config.toml
d_expert = 64
moe_layers = [1, 2, 3, 4, 5, 6, 7]
routed_scale = 1.0
num_key_value_heads = 4
norm_place = "pre"
tie_word_embeddings = false
init_std_qkv = 0.0258
learning_rate = 0.0132
beta1 = 0.93
warmup_steps = 50
doc_mask = false
z_loss = 0.0001
Below are experts of layer 2 (counted from 0) of a mixture-of-experts language model. Rows are named router (the router's row for the expert), gate (a neuron's input weights, with its number), up (a neuron's input weights, with its number) and show model dimensions 128-255. Each number is 500 + 50 x the weight over its row's rms, rounded and kept within 0 to 999. Numbers have three digits each.
Before each expert's rows: "mostly gets" lists some tokens that are sent to it at least half of the time. This comes from a sample of Wikipedia text that the model never trained on.

# expert 67
mostly gets: " made", " where", "us", " called", " work", " politician"
router:488444558475560447506522581493509426604604542489516492573456490473466520474548399469495522511524462491436497540592461454514445483419537471482494516491455570397438491513558458488477547550544502559590435481529499544508415438558504494459391575641600473521411480546466488546510436506484476538534532380557416550460452470403477496520441466471607577456466517413499425435467591468490473509625
gate0:516494495462443537513494506599412590467512589578504531506468493485601575525504482440523468498480482443526530416491549516440482514437361416521407517458366522525527454455489495515481507478472501411488548418449459490495469448519538456565484530488561435454521541531442591481503488477485495536516436514456498596503474562440425506482515420524496446525552525484499418455528590487492574409473
up0:478568505522520496501532529414602368547516455423444493451509516570444409481430497559447514551510503526443475519464490484543474537529583546482579480510602457541517575446535481514565506567490487641505434597544513561543484512462430497477474422502491537520459489518526361491514522427521501459543581466548511439463557470546556522517483566450556517465474505540470524521512406507544439571508
gate1:510564491489563547496591521586498532414555497548507481515506493453430477480597459485400458418490569450515502419450467497399501485559421442477549467561457512544498433529390501576429482430441450476461522465449483476481465469500469546533459526554488490348517443478508475502505506507526519512469487510493484468488508572430547458574473429494478483519477490531511574456531516442473511581552
up1:453588525553540566428540510585545541393540452546533510563515443476508458522472498451425467442504514494514480398449454459452558527509444455466481486481448525507499443493477433581432451481403463426469515446498481422481474525584469542530490471516515518433571460512513459516521474498535525485502492472549472491497501596530529464577486498509468495556452518469474564516500548464496488550485
gate2:457534475528458505426517425609500531536515503507447492505453348503510477524631425555473516444569519492517472481463491527470533456532447398507485359446455504517486402495487488440457469449485442508552569333537455466413527480548506599397432592508546421574614471482445531438460529431504470572497546569500526506508438541568469475564458428499462469484397439501484453506507388441456530485478
up2:401557456566425551465447463596516523528524475422423489496472390456430543539577442555448526418499468491477464460545492557525543462502473441502469417481505491506495455510518438486449455455487436588564505432549518471398451446501511596329443578528581431495541469456506553417578441424450527608500485575466486419535516555470443454588430403511534513496423437454529413522546445462456504472513
gate3:421473474488562573490463524453450494489446490592480544525510429518507448536499496388571548482587458419546496498562565559496580541526518475492496465447467485517457463559564550576417441445506454602538592508523557587512549570512502452548400512510478495490525470554570480458484540492593440508540596561523498438416563430584494497470550507505537488576421453560506470514441467541474511478565
up3:475446487524541488457416560500525515566414510521537537561421396391481517542533542458572598546501498391474493506546514420462518579531488526523513544556487471473475421512501570600464490507584494534474530556466562448468562516505541545445446528550529545506510473482509428456434479511550467552492552534516491538445565493591525485550441534492496480502475514537474475468516439495394510439496
gate4:418448463497558491495417515485496528345499491405440500549493516567477446500450537578471469515527485492419477503449486495490483585457466486472451480508535506505501589457443452497467542456458437462510394485535475537478479500451489515536457548495441427513503499463553467502445353421511467497562492529541459503470494459491468504567500549578515473568465533579469552514517467465461471570471
up4:468549491518579485510513450462580495558495507476536597457489474559474548547508440483528483517456511536589536517557512474537634474558511538502570542417524454432572555468494516506583482458556504542543573580558592499518447414504537464521599433498492429555452512527498497559516545566446543435374580410484459526520494520501487387436489459478451551474626470540457465547464495633532449397466
gate5:436464464482470579414561495469572488527472455463559440473489442480584507571484484485548473477516523602463413497404489572492428438540404500504530422542466492404469511546558476539479460458482514489485514438519561559591484568589401471522491489519485591488485434503486520564503494570529487393481491419476483572477550452559548518545556606562474528491496496531559520509519479462524469496513
up5:526474531510484413498449463522457546512451604507434483549514539454461507427506474498540551537469458498607506503577489500519513572476549456524454596420482484553550503480446498420506432451490544559519406516532513449427524420486572484432534538472475491500512497531467571473521402409502501560542417585543545371491441561422500484497412421506549520540557476481472514484505499508544472515530
gate6:563498431551523637503471405490479483571464510510549525428517424523396494511424379603454514465412534509483526469574453489440428437504557537424556526532515516396560450427469466572547527458486516589473519489481534487533560504536442557596534511523484457534566439509492560388472502524511418489403514553424519477494419502501457529522515517526523519543557570520512558492487497507425517513458
up6:532461481561444637464451510516449493456452578504401463527578547467529606504503382511646637524467507431530417608574493477518614459628507457497463560500512501494536465430444480535531578393599462552554474532455530502638485554514498521498503485450537475523587509417520509442548445480525548494417549438508502517500491554555453409532462517495493464548564491586600602495451428420561479425464
gate7:453566450451526534430535593545464569496394492487487556519501550556475406403549504418538567561470448465481558496495491478482550534524527539529503484447549632488453444590437474533488450496437475483375509509436510511427496530543464536415506480442498417492519459499498514488533468510510556469563488530530605562493534570478453450461468504522473451531548509514501528516451531535572518486576
up7:472526448462536580416553510567492543471429466505551584504553502544470410437588407461525526543423523438507564506467525432488528532527495526515537501468550619501454430564400528507496453445443471495371491507468523534446422527504496596451540462453465439509492513502473574512565428516527594466520491482511605534512538530519508472471477506564481456590554524484507509477418594545550503460538
gate8:559509549473550541461605484497517454542532465524545510478481426510557633469467579457477496615582580469537584546496437539382581476489497548492467462492468416550463496572556567503486551469485563442468492501383564396483508496486490529529546518468448447537522475543527583511494538466342477413560510481539513570546463554603502488460553501454504468528465452476499440543478475524471538493486
up8:501475425473509478516476393535483524560532588451472490484547584476416466404514447552487527416481481565533489483503503503538407508511476404523525549462532633375473501410445474429536551528478433554554491473595407532554398478563478476439463497504549522513392391550417473431520420561547507549448481540511424551466512473514482595549435481567492586409513469486506532382526555539472537496550
gate9:541472529500540547470535472531531411500503519540450464497466642536494457466550516413516495548506446527506483506517474537522450461510493505531450512562458542535468494481513457555510471415496545500602485500475467595571482611515398515618517475504356470405520493407456544470508502566489546421539480470509494507534460530572488489477470536540548451513551501405549598436556529493516470497495
up9:495490547487539571509641561512544493569449470548536502469444443535385534511485525539555522470459481547427428530453502510476585463525560441488513456528525559493521520551526396439580484442440535515425562505625430510459519513541572458456518441633526558577526452568499450602516495404580446463447503481502530599491478491545550489461514593549498487522595449520454512525471451489551461427519
gate10:585577508527401446557562496496451533549473545451488529567528499491521501500439472546470498543475568472473518484557529386516540500493532546533464494459539525450540563473534522451542469569499545495513515417521485511448460414450509441506470535520612459532467494518505416480492515543466547595488508526393483533457453446453518460462497464457570531474501592498556451484519536499468488523499
up10:424596549465449562499559462486487456558588563485471438525392553505469471514449525495552442458519510507440488535457497479583543525466595471520457587459488590449573592476473488531462434547537558490475469456531516588536501559494519526477519448552456522472460439498486413495512519584551401444551465487497462429511471411522451514509402451545427455479555502561551535529498504478594576521465
gate11:447479504556419592517491500543459518474525582496422431513428477497522581479477557495476583455525489509370492561435574538569501553547406505530525474460432384414474454540494530547479400628522520445452498532531580524570461400464546497505494496625513545576508514436495503547456431462458526500479584560360574509437478444606564582524557552557434507451447502455514544478471593527486505412440
up11:549550459508377512526552505551500556467548638495497527468458397521479524600453582472460525484503519451477407467519610469547475585481512522479492500444411572474429496542443407488507483566613556529611597528420501494552430512495545455587569557558459569543467533400537485517393525462445494486469582494508543503424587516496556523494516531491450523435517531542497544453581499568492412525498
gate12:486501481560458511504500543537552561445526407447531559566473398502528604571535429492508498459527512443492550478478397433518524501459477533499514562443500478494468481533511557527517612555453465479437484441419515494546529408475494414518467504469517405492494543536521519513445573483437570558536420480532475523450625496472480385414518450399471540565510515551565490555447485458517622426462
up12:519512523443529543517490436461491444476514553558517511418498647533421460416448587490504439507501414535403441515498544439541398560510548489476486502547524508486459480459508478473470438494593517435545486532626429428527477584450480544478469499470465611492436490510412469503498409488536426475490562521518568478539410479566523621551542514551570447441554506475509458435519599449524386531477
gate13:455546511559473527505527562456455486489474469449414432447466372548504597501506526448477545576443562450514406432558447567528551518501505528476417569505522454423531512462432545496521491516452552533480571482553559456437555464453573505511515516542434507568373509515560536524459557483500466470511493597486510505512405453580424541509526529468546526425499519471528528554364551501516461478382
up13:472580555640483471473605522566425490491454591514445383476432435491536562477556531519525556556481560435494425488523442573582470524564515553548437522465488450438525443427494516524477474517479570505477556456506602485388534357503484526510506498434380549458400471500493549443474577492531442395487463535432528506529434514497515532498539527440576469488489456485538533483380505497516506499458
gate14:446547518492488586560509522463528542517463484454466527470580479538436447453519479500524536482546460529438491490471514552450497474632574510584509554454483488532486583479440552467519475520504518435498548419575470552504463470490517441569521573533505519499600607476473501489509543512484501405520494487441607528525514453438457441443451522432566345578539553558465445535535429493569430366565
up14:504579419486546568459484550517547548491408530533540502483517519508375431448539342528542579509554503498527505491433541506502530474574554555488533575473484496637544478530412460473515471520464467523480545452530517547398499510418517521586499533537481445545544574511422476474586499442565483443509492535491566542530473496501516404442419524500552402482484491527434468497558428434512455363515
gate15:444443485409495450551537508544461480516398446537534441480499600481525442485432594477509468510482459569541600493534524588460467526360450537482474394457505482577438411555480531535445521477485440527490479527495519590455495484460461468563494479472476480520505532454510517468549534439594581481603523545569548526549452531505462525600481556528502493564503472475402511498526477483464502592460
up15:591592596519489577487424401436563518450620579516488536514529416432518505543489421536553521412491518484582449526449414430540561537572586486446505571516524529465487557486465442519537484434533464477466551483488471407570506494566526566398484493488499565486493525516516512495483514493426451494395470493446451572487521428490575472468489455471502544478486507566598493478385490502570540375510
gate16:522418519447515421541477546529511514434535448456451521437583471511494475474442564457486481483455533479413464475604631455516447547437504457519559457505433449532499516537485482363519526509438498543473564470507489472470521435536436366566518525483543478522540486494441436598608439501498481522564455552396503517543524515408582486429457414481503438539465529446500575515558586595514476524541
up16:457446441503518506488452557581550566476471469455482516507599468418517502507494450485489467504529510410499464457506549478550491580486471499500606458495506507478526519528423463392545524495579472513449513419509544511485460406578468418463466595456506492493494464504547509532622388472548543549600444481464551404596588537473611409470483461467504560466440566499509486504586488463449518512551
gate17:575579542499584500487491511453479558512541421481471384561500484531560443500509502493409459497557523418497479421463560534534492539526462471499454456510477465521444435493425453479496521489469578488528502486502559441577496580533482565553512493540555460477514541447555515537433557429496507404518468585479567511582496592506527463517472533564528453503464532517503477483470521547489537528393
up17:461545464369512511483579532440442539507495476521519459444489452542541460429474602444420419521518541466448494413507443603562451535498514426509453506441393446459535544439449572460456439530483498490529521494500524478613493594512512510553447478525513485538513451540492455547501536389421461455456527636506572445482447561482524518428481398523514420505522537492505487487484529609551490531500
gate18:472467516457388524509488481474526529520515543460502512481499557522571503465489544583483535495456414567500471472483467465524360487434496547539504390553534460534527574496462539586534518549564541401541550511376575444483458539504443513470541518583544562479489477526495419498470558498426479454458505529420607397447549452403501513510532501449478507492624533519501467481585531565460471575520
up18:495588550594525434510497461499506573469489503550446534541475437341416482497475357513497555477475470488561602515459492441433589468525515471473515568517456591477471475469546485405479455483500447554388460503529534606488434507502507542464524499441520414473508523502496498486450443538571483521559503460637390580561477533608462483544380462507507493479488447484475551473406466534511566440549
gate19:564563540525491561477439490568456605516478453443491477422424438467701615545583547465515527534441508510602535546462506557459452433454563523545468572530432439545442514486472492512448455509409454511553486515404494505552537472421453564490532453483542494484496551467602526532530510503437508449508548645563471479570520411517470473478530487457462591483484449518500575566462466454452496477550
up19:557482536499547545630448465493479440439474547547496524455602509485389440455385550533495482521515434502484473617549568439530456494543482422451541489467517541529510587485578487481541418537565487504437499414504421628479459510542511446578450462509509484488529400479486434414492513497471495503483535452457458518540470525451552482558509511473493537465477529517428528441549510483546430623588
gate20:497570496538475533462451501480594546434526526476474538478434478452537475520556616555491535439501581475463517532519398432407472554530439502458532540465434598548515536442459450519495558451507520394380505430447481480513479511567598517423548554505442633501601501457453484518499582618444526504495494521514551494451525569449466508448439558494474487527547508432524529436472556500442584379465
up20:411551528534558522472530469547571497471456525502558524441425469497467479451509553543542543440513603485412474540491430480464396567529413463452631537485395552481508514464499527554551541514510552383340396463487503535518482475585571523436552580508430531458588547436474506534540543519461510426491509532493553498525532562472515545450420524492492465515567440488510554466591528487427515385485
gate21:448477441532472446324470536434550566522539535522468487576540455526440476457477461599468596497492473447560565494453405579515514474508486504554449523517480548503560527456418514516571584427515519465481510520542547431527490531443391521503511485496491429523458541559443471402490446440620474481491438585474484536572417532440430489463485517470518513506541416468520467447460479415503520481502
up21:560576540439623461536507501555552450470442516425522546326446481518526471575443562477492557533409573561467474552552532402529534523480569497493502545436580442443427473509606491507469491607536512563461510557526513523531466507546586492426505474493481572478493493458508493510557527573415509428536593495446517447467544506447570547527556540479501535489536523493456508531483525568489487501485
gate22:527510530560514507406498500564461479516491527468484467502592532516558524516515469456539554494450470373537503396494462576561637535484468451451534527457499604537479503523458478531534524563491496512456490541532378432463492551545470471417501417489491511546562470553532466510545559489526493435558536488423465635504457444505540468419502500513549479545494601583542465477542478468558535417477
up22:419552503535581405478454556519533459432483519560466429494430460494580490477560527447500578506444436525558481475459547556461554546597452564524509513590562553650524446574520486450464513451491486445506436576483415503453463535495488439470484454519409485472491525507518557510439533515549441417591549487484541573490438517504498518460483598573623453493482552476538404428470661492512593522552
gate23:454484488485492378478508455520540520477533531470468505450413448578471348469521426520416556564523517476554518479417505475490524454466486459465497474636394486578428493465534494475401503525498459488528499490489530556510472547554467573441493493469440553522564495499444528404398560575395499423467446438461484462543430461461524467395424619488464429408486436470458438505478447528595607526470
up23:485498507551483441531492518525574519522565494501498516504502427583456404485520471434463521470515519464568531526422475464514555529452489477493493540604454519629416534479488484525499492575504517566469538510434502474522483589512503544506488494482416528532511519481475560408468532520441491420437456466472503520542444445496504420420455636426496401495495422514464478543470394481604590514530
gate24:538505617546506541360531498575441441484473521579497513467478486469498491452514450448509603478527400447481498510404458503497441538527487485534497427466536485493446374478476424573466482518550452521476471471558561487572526407552555575474574519374524451517539457461416485475563425439565520385443431433554538441544544591549537405441447482581452569505562519490497588470415504462498431458477
up24:416436441530589625518514532558442512476442541501482602475492501438542469470517545494505416497588589450440536469439537441534592518459572531548470602493546563433385569519523544511500480488592567542533390554468478611480500498503615463418482558456445463488506521532499524487555379586546468543443528419559450443491511479570514484426503470559489463423418456515478474535470601463566537456479
gate25:548504512506470522487561523423523505482531462513496533446529558553535544530467550483543484474555481590572476448475480508527555475544538462598427504471465414506462464520503412442464404511610557514548543539419494517482465516530595461587528583465479480467550531425407425436522575379423549480476418392503521522467443426454599472460488504526501453457554525594518463510482460532421530459522
up25:474528447506469487501406525477464506499480490454557552546467467502533427467564415474472535574457495389478563518500574554489435537471417522420581455536566536502519429470489578501453616500419450480424438460549521520488508487531418550399422441511510467512546525529548607488526463509653489508549582535485564492537583524514475507533469474575527461556457434439436540427505508430431524536508
gate26:518447410561420530475459514463480558482551498460435454438539466516555485388417461439559492434516425523525476436508541460410550533370487496559464603437479510534423516630479521464477526540505511656601574511461541438464492517495465498556586389432559488516566518442459578493526488447505467482503560411525550386528509535487486470471456622471512493474438498597438518498500518506564552514464
up26:490462457554551539439413457455501466447443520512465474480512450510473514512477509469546517465579530530492536476569557531378443517458576518561529502453595499511482466546515460455483528552431441577550529470545497490483571456546429484586494430495517454473487534437523469522514439446509563533522470423593531405564580512450553480456460464445536506490416488592496565493472478459567583524478
gate27:517528562408541586505483461398475529478542463457439434483493499502520515593561479443504564560495495496479558517455554488446432434535455379525513475556430543616585491504428518533481537497518553446490518519399503557498535485486581522603489502525416575513483543366595517515458521530485421380542502447469619452544455343470489545401542584438405451491537482570421462497550464513522491513518
up27:472559440602548474485466518490548473503500498568524573519493438494531485478480588519445451513474560496573535399522451540530539494594575550472539495551485485479498511535589491512522449560488531537436471525554576419498467501546458480327511429423585489494570434597457540565489532522500538528429485587512426493536551545576528472525382404488494476452512467470444564541419498503390530480595
gate28:505519547495519518621456554449545491464572572452479439547492459547494616516478382471536410511542455522485426492547553383603512453535387408518432529520570485442480480447534520553585535439374539539486477612509488485521452496528437484542487435400520465516486549570460488416509482512584490511493462433533553559520496508508511516418584512439467536539491447601523493519484460563481505481570
up28:496444555482504548660433535473529398438577585459455470522449514523454581490554402489568445561467408536484425440587544379606494458544407409558487552530581528451509498480532488512588572452393489496467458606495432484439469472611498508508514463385543475547508487585526496408479453458554544561565499432537578529572459517446522520440543485464447513536424452546462507476457432534515505516557
gate29:449529457556511492530507447430526498532582472466514464461477495588502577479477469615469476475411563462378374536528433468500537492530496472564501584578498520497571541556478492512535468424468466481446554530481424439511511425550574455409607501501497524470513545559494519498419540520512547495430596468514541567466504518521546519496460542400498434483548559498466536525501552471541504495441
up29:553458595415541517461459582577509455488446514513513524528587498448490364494449462452488516505580510498539585482493536504499390431437505544450518413495495468460447480484457545499474503542553549533436450455520549549522491484442527519501426491502476477444559471514548553467612440532534486422485480527457443423492537557421491446418510491570424516602468447449563487463519530566488480477524
gate30:525432413544483526530421528531492492423518552498536477473591468503513426483496505443429503564439509532515496445488389493463428529477443438498434547437525461475451580572527504466498407506511514519473422480396557524505448499558503457499486551424495518540514574487563503492571528536444485482459481546560575448473484470530532438479420458496454495555461492561522534523558523505488463460479
up30:461409451494452527515385492535480453517569529518510492508565522537518528467532524537507500494424403597447504499500422405516486516509515427536523577496543477462556579525536479416550438494546513563447351563478533539559519462500522477417534535477542567461432500472514446445508477430472531591521482479529516468482541434470468435515535444549527582457563476501616507517592507476556508506463
gate31:478511503417495628475453497494503519589417558453453529498443511501460578460514477554576438575535465475598517473539518367511465581453522525438521530493548524402467586509585579553520451540367521466412395541569454489565509572470450497550471514502450553442546536561456481448477533485538496522531619483446410541553560458483431521538584489448532548524541457468475542486446554468508480534554
up31:423525455483439584544527570496505549590480505427561485561486550485503554479544429476553421554550508427529535513567516426460435518436485551411533457570508516415532574448561621538528483560463564477414463514532484452431479519479491495492406526532493492413452428576520510417419470476569505522548549527453435556554566523520425472496517516495501547520473522452496573441481497437494460520585
gate32:521530429509404487443479443470516579392455474550569476440501472434537528505510558492486509496501495540472609447542524456459388474376456563404508464494490527539526481442486487539438382470503536498479495512467518538496606568473521600524455573542533426511538624357626507453474468536540500486564446539467439462583543537448401454489523485460486469485459510529466553473617421546526449489539
up32:443460514501483575573548481550452415449504491616446543498419548502533485428450499517514569496435531571434487463570475494543585617510516511552456571532545420494435555509500530429508508512534555551470561528546533478566472494486367496526470474422423545566510493545509533557494553501482468508532462496474480509382506485507590531440458529565517433481542504463466466488477567542580524531551
gate33:500506544449502497445454529455501540430504413457552511526480463552490466505428553455496458569394442497540516466517485451534566518518504568472434560583572493521530567434578520652512487567469463369539460530403546515508456538414413465561434480457453573555540504512551398496441537514405501575509603591439530484511535521495448538573459536504526499522511532450469463542402563501526528546526
up33:468496460513523567581507486550475426485493638491458485512446429475540488503530499510465566440559588530504504498456489563507424501512509480523563509425468510424528462592408514418473550547550493563520506473567472479527573420617543536529539556486544418460514502500398572504480525439595499439562445404525441526524455508462557524412503449448477502489468519604509550495596444512523469379476
gate34:482553564486508489494502477550550519510471544489456521468568510544376444496569492549456441462442603432424432421429561510498502513499430443493528507547470511552559490420433506592500477492485512435446436515516480394464503493514469478515521421494453486497485572586453665533439463538521497426437518481441517520472496469355406549525561450589545460469446489513495387425501466475532492452498
up34:457540458475539550514560510448555674493547541481425628558490524555531486474589501537491445557492433473475484510406505529524482497492463370449550501528490493508532542410570508594501493558435572484468491497436528479488438517523464492429552524482491567502595475514482527446466620548472541547472475490389499536471520480475455431531463533584515502498437477563478479481448528404475516468518
gate35:502505539554502417473472452423510553503450513482548407533521428561456475492533375471483571438557509483569486470465525583453464546563451532485445612481561498513476430435429457568467571524470501543553535502467593455469525445494469496592451462476441463500530509468448478488397499539529533475572487583461482486476457507480469426544439431556514501545525520480560475595515412495498436440424
up35:467493516490442522578515579536503422508518473448472555453553596462506507552498601484534399541464424488459588482522435444527524397428555403509600463503475534491552511494499447404547439547473427507470506520578428500499515496541603515415489498522554591517480491529528517523582479459534491615444474436512510487570503491460533627404521512497508460523479520564481464449466531495505530482580
gate36:521503466515418445502550414460532526504453518542519631509488469534585560557525506501448596534450554544494455465553431513467480509469604440606521535511518499397509494459569485539477542582402518579449458512511641504551489476497476434506443551506471493495366624505482600490538503553478426520438402551415354510523523503490475483465447475510520518448477555477552499518566452547503572525510
up36:479485469486476412475416474440443550394446490439488561534401510450466569629538499495431464453512488523558438488465553421487522454423420486509428476566471566539583536402526465542488491494434493473475438529436460464533551466482477482474420454423458504439502530498534520526453493541552512527472482538439432540502529502508475557476473480537515527455444527520558490525520492476512569486505
gate37:532542558494583510460479488445511458509446563545542498479537475547482465590440561448446486527487516448422418459379437499476539527476446398388564552449513547502576565440494582529547578446514545463452441459544430480488530522496480487550446471523426497392507506532501431446601574467571567453481572542532563490536548465530580432469400496547504503484499482518476472458607472413479486508517
up37:597553536460522521527481540616514497489522493459502542519552401470452513530520439584431481455525501472554532499452513539332492520531446441447492461478528550500499515484496607499534494512534462425574546472567524513485483489548521542452518558550574400583484484462483537586547420473488530479449511508513466547528410448555433524499433451557474550601427537460541477486542575549501453494537
gate38:460457529502445462437519538470519519554590543379540424482525492531526569470563559460530429413508446505482535514513546577547506514447494502503535429459637406438503400443453531557527519522526543535455559508557514471546506427552485536544503511464511526504423511569508569491562440497541534518508505471406535532519477617566576536515585486453502465465500553457519538474428514536502521561483
up38:605556538429487508519493447420463491437528517435411515504574443423608501520522521623515529552466459560582485561549469469509408524518483503569438489441464575489477583465543629524514497500525454518601499440514526453540522495465572432513476517495506549437469494484505517547455510598427504460543473512513517488501488404545402505523613544576469487488460505469480547402474457484479524466517
gate39:444424485541503579487515536528504479509527514535472482416473424562487543605563431467587473528489547475513619435512480458426479428576527464416505528492530543559519581483404445538474505511485540463456518565491500530576501558552484511595464538437479464561458559561592389481510418506465491568575482528546454616540550480493456487481491476376522478491515468530543451511490464507543476478505
up39:503521561541529414395582445502548495466560409426491514468627467528433572501477557540435483499468531451589471421508540568519465471527430495532545482542415486600582517594457493473585453551495532496615578533517509465421493415540544451500518583425490552515547511414489585557481509456475568457452448435427575455571512525497580524486541458469448431512492463450447491559515521552397480412495
gate40:423555473528454509495526469453476471492511503505537534540557580490536481511466454586408502486525566474486481489565511460437458464415470492655499489574530537489444467454545524478426517454543456609445485479492482378397586543534499521438460481544558415455577526548540549563546444408639480541373545479464559394517488469493483497545366462447501501469493517576482430527464544522382537521529
up40:470467533465520527551490602494500598484500459504511429524435459549497496461622496488513396467464474443541455527477538516529447559550494527395481427516462405492464526526587551579517530422379511451451542487558468499566512526458450499482473521519459564402480536530512415388501531538454458598567569580449495550476567556475492532553571596530550480548471526488514498359513576467489549572550
gate41:587553486601494432539496427480549581458511535466527439600524442429495537503465464561530508514475472496542549515478510584396528419514546553456591544486496491396469480501509483584513490551501387469544496470441467525539378480571440479579540505498490405442490515489491469481512454503462514429478490523463413615545571500533510493551530506475502509463450437487554518454574429515588408554563
up41:367489463469491580479460527507472491514481491509378592458592559564541460396481465515524548492573590533497445361552526463621471621478478497460489438473478432507514529443546531507515545410542566512470497486570469465538435458497487566475543522485507610503398575531512590545494451476604447592439527437508526510533528578464461536482460587535528507451566491600405444465502475521419491505507
gate42:491483507506468510574490474446487542546556511477517351493428472614568427363523550498491444476573472565523505479547481477565511506514501602399475577500562448457568572490503504540496490512468524574538644570452526491480466520540470510513498549615468449527482590436532509453449504495486494536531465519372523423472462593435458428611494533506541448486498515503455438574481479583548534539414
up42:543563533486425427514513470397487545514473422522422434471462470512580462480463470469485486464524526545448440525570534569534478535575516527442431566477572422568526541498509478532530513481488554556515609524531505514502489493455561463566542494598491464570487546486559578578485578475461480489532567610419505492443492471494453539555488607512542491476501532431533513604540435537498474439463
gate43:523503532391466508462564458495522517338553507622491438569556504443462534512493449539494536502557432522604600520447505526447500384505435432506525459510407458543587488524513443368463476507425526446537465496460469534508475487593499575518523550576460543510495522435550504548548527458401464468521440539518499527584511478443585414482475479541512464568514494568493495385400481469605504558503
up43:568463526358440525443551514460477564378568528554445484562546434471477550550499380572544494491531507473620650515467552545490461384532475427509472439476428525511580496480541498466480491539449492390567455501440540476560448463534412548550535558486423525446482556454532488536537578440447501448559431518474488442556549471484545425502448495581483444565523518528451525392448433490598449551487
gate44:593475571462494542514576415460446594528500445549502542438425427533481455441588468518490535455503463521494487437474504607467612509570460551519508536541516483474372505460448400527475482493428419578440505440544506529498438455461408611535490569471442465509513487506465461602502499513474509532576482530408502542542441561482483516508586470451494489484434501445486496545463536492558482521477
up44:567454552443522490365500548551418406481395480520512520480529552506496482491582524426543458418555521510567512451521549472488398534470461537569480474511575453511489518497512522491513420473634581450536484432532431457448563430540561428512475519514527512496471530540439615517454507497501521434508477475526528398417533485495412512590482398592463470630634503469535461598529502454528529491432
gate45:508451618523520523490526557573360508434454472535458472550544602544505462489588596409466419477494450554470556521511605423500506558516465552520477502415559473523523459528531421522436453466478539474526543450483555429533539530453490495507507441467439515495446641441575420487582529534466473445499580529532504518452488532583513444545453541538604429479557503533495496428492494447545508559539
up45:500474599552561582518500506564409560393500387566443475581511559530546425514543593419477406531521512509465558461486582427518549563489479568564447493518528439501533504535518444456396459493500544453430476474501524472488513527433465422497399460480470557435435526500580486452522508488530404433550561496545537489520533510572602442502438576559583365514578524510495533402448473435518514542560
gate46:543523444542396521509480577479511474492612487460455505519450427514484493559430458509504574536442514641476445487547449523473466523543425498599423523480530563575457569582484533538558484583456470523442527498388547426516558543576458554507496497453557448531504468559542542491499520467489446479520510491414506497628515441528536541510383595450512532429454550477552491517526441546539597418461
up46:528577460542438487503482551533523544498608524442467502413497447531524493550425445505496571531417578598441413451469551534490484534519392506561449543457469537591457562535494495481546557516472421531398561476440482386534533529531559551459530489482584467536538493548511550529456460511464494515510481490513459541612534481526519585503370576426484487489473560520547511490561510542527605404402
gate47:519553547451532448512499625499550584511528512439479532504451500485508552531522514530508452479520488452470492490524446466493556457538506595522525456558496566544498506468450466527518446487502460510478532401570565516518485445486383483515485522483472518567571555545516589396608568518444454558492473508383546581551595513455508579543519523447434575597657486490416437537450446447545605506405
up47:515530528449522475492501552515539569467514521510483498420460451463575560486570473452490518544548505505445476532466458466532554483500446587550549534609524601540523463478385516528524483493581496583441610460505611508536546462534442522540476490427476544541572451594485540408512565548418512513526561513463551483567636503519532499496535591451492554591585427477390437541508440492540625467421
gate48:587560472440438482473521508504484633391508583473478475442545579542470484636446446447484445524369536438490477433524539523491473458504414426483504447508425478591504435566467563444425550440521492470495489540453504482528521472487432445462518523461560518502626556589484615462483499488486460437425493432552559527461445497527471524493553521473519493444375511506459476423506532521419484459479
up48:414462587520511494491493506521517333621479425518507482576456457433516501423539569565537564520528431514504521582496443489533505538433551540521522498487544534394483579456524406580588461583498460460566503489575496532450458512500556554465473463506496441540426489452461372546570511551544526560547512526423460483551541485483544472470498462453504512510664492458552536535513506470598583567470
gate49:549488440543522522438551552533504558501567433475497522507466543476436519473465428510558517586498478430498493458554492472514445434482460501463419485566462517546516516462570458480478505429486528377447531545556488495531540541508576527459551513469432627481602491573565453484521639418501447489518494460456484488485545582492481473494596521524452459561545512494473544500503502465540508500493
up49:458495509482531440559546419563547397622485498538500573477526464598452442466404476436503472549478512474504528535486551469411489564440431436534532510457462500436430495508562516469497537522519535468394510580512458497324544526468561464424492476460531488543470622550538537474535482523578483539530510509520529554527567472489477510512459571514584494563449496509494462443487622520504538501492
gate50:577485475503567565502503419485411577445518516414429488499509502510636487464582499498485572536547521559568525390537484502428475470421477504523399528502548487441490447492502550492463513546538459477528536525453545488555482515423431514500563460477465500416557539519412585508493514558475437516472446447493443576559549379504369544480542494557463477494573483486489508491503533459507522434534
up50:433491522488483445504470564488568408488502490565486579541460495545428505512471528413492426518474501460481504634487510453540510584541576484457580448521504519534510559444523458475589494417478474541521528424500478511467553515573473446535411476566480452525490509410531380415569444465525540515454546525520515424490435499439602482541408435501603493524506522517537529462504420514464468539510
gate51:545458529485554538478413534475460546381539502570408428467489538505495448465522424473455406504535514487471461544496447444513514539509415548538493539434573446498498561519438474530351483440457436449479443459575411487574469535547467516494348460459466531458414494480549504483493498565533460545540445520560499523463436573473436520514518489567518454512393537508593574493467487530487505479557
up51:523521500575450545490510481474524471542474580527454527478586545496564470441464642474487451534509476546550557531605457556514501415471575501541495450559524626569479443471535497422581499533519520486567593491477490509564452421475552431570513498494540478518602474485497452521511489438493545452494556480449533491510531479511586481512514619504518475489535411485410499456471454486548499540511
gate52:541590538552557522444505570587486509504543472520419468537485592470504533568478455481545436516469534450550529433494452468519578471444566488494515499524465495596449468571505580533513470480474510509493538507473477450517466585438478499418461475495431504436427483515509534460553465579463453409450413520461466535508534470503479511559475565588556551591484491438510512584502487514416528405548
up52:412429455475460518529512416398484482482480458492520550493478411543488468431457546455450527549566458523470489518470524531541450496418421488511516533484530497466538565450575485508513575511506507439477493474513496510492520423535499522555526501517487440577551517574504441552438488488528492553512613460525518446506544546479456498420543431460483456474472511532487455404535469459587451570488